python train.py --n_layer=10 --d_model=448 --n_experts=48 --experts_per_token=6 --d_expert=112 --d_shared_expert=0 --activation="squared_relu" --moe_layers=[2, 3, 4, 5, 6, 7, 8, 9] --router_score="softmax" --normalize_top_k=true --routed_scale=1.0 --balance_loss=0.00131 --balance_bias=true --router_logit_norm=1.5 --router_bias=true --init_std_router=0.00854 --lr_router=0.000247 --vocab_size=8192 --norm="rmsnorm" --norm_eps=1e-05 --tie_embeddings="early" --optimizer="adam_variant" --lr=0.0004 --beta1=0.9 --grad_clip=1.0 --batch_tokens=[32768, 65536, 131072] --seq_len=2048 --train_tokens=333100000 --steps=4725 --dataset="wikipedia_en"
Below are experts of layer 7 (counted from 0) of a mixture-of-experts language model. Rows are named router (the router's row for the expert) and show model dimensions 280-335. Each number is 128 + 32 x the weight over its row's rms, rounded and kept within 0 to 255. Numbers have three digits each.
Before each expert's rows: "gets" lists some tokens that make up at least twice as much of what it gets as of all text. This comes from a sample of Wikipedia text that the model never trained on. Tokens count by the router's weight.

# expert 21
gets: "s", " T", " M", " N", " m", " V"
router:104105144111096116142117109153216162127072099120141135127079134127144135153108126127160152146179103137098187088139161120151126145145130128108094109142168098128145103135

# expert 23
gets: "s", "ton", ")", "son", " County", "ley"
router:129138144126149157163075145116109130166089100127182091136106158147162110161089172073140156072114141111121103111071151105115151138104139171078097112130139108129125150076

# expert 29
gets: "5", "7", "8", "9", "4", "6"
router:131125169106180138156137078098137152175126168069128064143094120188096096151178170091148144151139136124128122121176183094129049104111147070196177107124128123152158091071

# expert 10
gets: " of", "ing", "ed", " for", " with", " on"
router:112178153187106102105103116169135110157153147101095145128135098089120097159150080185135117117137097153133190185143114122149186127145114158104098154132155138188111091122

# expert 12
gets: "0", "k", "c", "2", "3", "p"
router:100107107102115046135150098111157181136091154137155086113123085085176124163218101155128124118113169130214152078147120177139130120115101128137063115061163145134118124134

# expert 19
gets: " as", "d", "at", "ad", "us", "un"
router:147104134155212098129135056122093073111106133165152110127111122098140183104169140108144115161140129115075092102093084167110140134096170144103096099172081107078137053125

# expert 46
gets: " to", ";", ")", " he", " He", " –"
router:123134105132135116058139116076130107128096049122169100140148110095111116140126155131144189182170142139074134087111166080115157082126108081133120171189137053088194130135

# expert 43
gets: "A", " Pa", "1", "2", "T", "M"
router:093091134145198115178165082152113099118054169036047123140151123119104151143152119114153049173125103121123103165136143125156084115092150143160144081067137178109126110166

# expert 2
gets: ",", " which", " and", " that", " who", " also"
router:123144128083129118133111127145108101191108151103138132155158162107178175058142170105177124152117147124142148098164149152120143190124149106128129080156165079127073146135

# expert 3
gets: "2", "1", "9", "–", " World", "man"
router:119120157098138093191118087115154124139112138088167062146151120109102189113134134161156165047106164115120105170143204080126097096143169139215167118153140156145126024106

# expert 11
gets: "al", "°", "′", " a", " population", " Al"
router:158123067177135148162119175087106121206195171146122120089074096155112073103137092111106147158134112072121157145138126134140087072134109135083116126110098062144150180130

# expert 39
gets: "s", " time", " name", " to", "ive", " by"
router:144141117102102119104074149115136140102117104111145153158149130122130137187127102118183123119139127059142186083103101083107131155090065138159032104168179098133157074073

# expert 17
gets: " an", "na", " An", " Ar", "br", "yl"
router:114113143146077124188126119132177117108066148136190118105126148137151082104130045078086093081127135092173141115148098143114108119140193086112117141101153153116136175140

# expert 33
gets: " the", " The", "The", " film", " two", " a"
router:121172127141130086132137113195176131100121124116106144168111123158082106071124142141227161114119167130147096106174100070095120196134114150095143163153158105122148123137

# expert 32
gets: "ly", ",", "3", "te", "2", "ment"
router:093134184101083175107196156137171095167155098149178102121054081128144115132139128145093110145123099089146110113053172144169107163147120075115137135106124155163090101090

# expert 4
gets: "0", " out", "ent", " |", " no", " up"
router:123145131172106160126176133167085085147150102113100145155175130140143104155156151081108091106145157158128122132076084208113136150122092159104181166154133172155179135154

# expert 38
gets: "t", " at", "m", "f", "st", "w"
router:104140075074123151183106140102073090103125155129113131120080113149172152136151107129087112156136154138133172093167165100141190143163096175100132186139140130157103128120

# expert 8
gets: "ter", "am", "ish", "mon", "ber", " Che"
router:203148126188145143120134157198118129094125106103127181031162086144162158176132105106127141076100129136111161107108134094183113113164132137144149091127178121107124129104

# expert 40
gets: "r", "il", "ri", "9", "mar", "cu"
router:103101129090156136117168112133139148114204129131165104145103137141183096069132055129147141152100187090151094175126106018196118118105152075168096204151210142117119113133

# expert 28
gets: " and", ",", " or", " &", " /", "),"
router:113156082106118126127103165084074121119154121148131094132098110202149163132113161101040141113090127210148140162122143137148107120132105109106172112047140119095107122177

# expert 18
gets: " New", "op", "ac", " con", " Li", "min"
router:137100141147104152154129115116120136096136065150148097173174098113121102119104077169097110099121177180089130150152127128155103140094094156132139097116126160126125175124

# expert 16
gets: "i", "an", "u", "ang", "N", "ar"
router:138106102127124110155102104082121100099158125140113097075190151180077079114126146135083112068119117135087141128098074157085131121051155121136160142159137137072142136129

# expert 27
gets: "|", "4", "2", "3", "5", "1"
router:197124157144117100128132166149177111089144099165111123086158159117114168190096100108187134115167135136152130138156133127139059094147102180159084112095038171180120138168

# expert 26
gets: " ", "wa", "See", " See"
router:142182055102144161042158089108142131188078134140153154156126170099120120130081142188157129059166111109121157122157126154121165130121121100092113080101111183086147131123

# expert 24
gets: " W", " D", "S", " O", "C", " Co"
router:104105098123183102094105059113200055139091104095147081113128160144077195116119148132054090158142101085148136210146088205162098126117065179125139116140073110071090149150

# expert 47
gets: "\n", "==", "a", "en", "===", " Con"
router:143127112145127158083096157147106150151157158139143146206137126158086092134136126121098138125134081136134133100134164172093158148134181137136150146139089121127144150126

# expert 20
gets: " the", " a", " de", " re", "re", " Re"
router:130137159190163160097154136166112149136168178150135145138174155135145137126109113135159158130113075157151083069063096162112157135160097163103126097140057142086189115148

# expert 41
gets: ":", " |", " the", " ex", " –", "born"
router:120142141129168111120120087130146043129167101139113155112167136150118104070137101082125139100159143140106136138087126139195142158143118076080122141091107156171148116117

# expert 37
gets: "ic", "1", "2", "tic", "9", "v"
router:126090172122123112152126065152179103128112123095170139081155075020149124120117128155073136144141110089122073153143130139176163085122117167161116152104055106127145153118

# expert 44
gets: "0", "9", "'", "8", "5", "6"
router:164109168129173094118148149074130158109148103115100079141136185067114140098152169171165151164110086151098126095137176125175077095124151131214054114128151174169152117144

# expert 1
gets: "\n", " F", " C", " P", " G", " H"
router:147105101111153186154142100150120108112138151097151174108108168117176206103128142158137149106083079094116137142138113126110113117137115129061148153118133141115113099130

# expert 42
gets: "er", "in", "on", "up", "ul", "ar"
router:112118163104139071156148154149117161116156146082099135095147156117082128168135132133094150105098174148077124167189109147085145063133149153100099197140159112097105054143

# expert 31
gets: "o", "or", "ia", "ta", "to", "ry"
router:099087172160120139068115174140153097126139138095101132082103148138077144156133167153115132120156128124107130150144162139083120127197189167109069117131161157141149145166

# expert 45
gets: "ra", "di", "ro", "lo", "ph", "go"
router:096114148139084164159131167110103140082098161094101147098099127134165116106081127114194111129111108114123076204163124123097093130108168153126089098164098139147129175138

# expert 14
gets: " (", "n", " \"", "(", "ni", " $"
router:128137108117120163072105179160117142127098135130107155163116114125169180121132120113097127135174125112191121123152155154086109122197080158105125091170084105135091118126

# expert 30
gets: " in", " the", " his", " In", "In", " her"
router:174137144145141072109107076168153114150104131155133159130158110162092172080147182171137142153172108165218163179109103156164188107192096109084185186187138178174150134153

# expert 36
gets: "–", "-", "ch", " |", "/", ")"
router:153124111098135147102117094095131132205180138090141154143128108077073093123093154133127089119164156165084101106125086105150163101107141139149137074085074179132212090119

# expert 25
gets: "th", "%", "\"", "et", ")", "it"
router:052110100050131143059099106085127135156155101082138077159131068180147184169146163103139088133103101150158120129143127116133160104156125059091166115142113156182096128095

# expert 7
gets: "-", ".", "1", "–", "=", "/"
router:150122112189095118140149087109141139148093132141176153092128137115149127109094125106115129113125080176118136070138186150171112169120161164179132081184144112101105108120

# expert 13
gets: "e", "de", "i", "ist", " Vi", "vi"
router:127111130081117138164046197147091171060155150200149135161132079118123078079165127127084095098086168138103114143112109144168130153145136146106072123146119137142104185123

# expert 15
gets: " was", " is", " a", " were", " are", " the"
router:130197129170089103166141146145154131201120057141136190107097101073091167141124130161124106116077105144153169140115115151116148186113099142160090122084176124100086084154

# expert 34
gets: " S", " B", " E", " L", " St", " R"
router:135091083138081058164129109128155175139077159171120147081108155136099116124147164121125148143170146149144128138141187078152130152129111102143167108162112119147169121174

# expert 22
gets: "1", "2", " Me", ",", " end", " where"
router:130176098129112119149123162100112104095085102130124149114161094156134157164145125110121105120128132146143148164102117069090160143135119069166173084127112071139114156043

# expert 5
gets: "y", " A", "le", "ma", "se", "ne"
router:175111122091121153103175208149138165086154069150139136179143166203101127144149124146138113138087162086088179124144126119098172128146171095197152101056080135121152240142

# expert 0
gets: " |", "\n", ".", "==", " ==", ")."
router:209183138148091130126106091157104156162112123137145130100128125121160134123095091133153166148119124133126094116079139069120144190169143148051091107122161166151134148093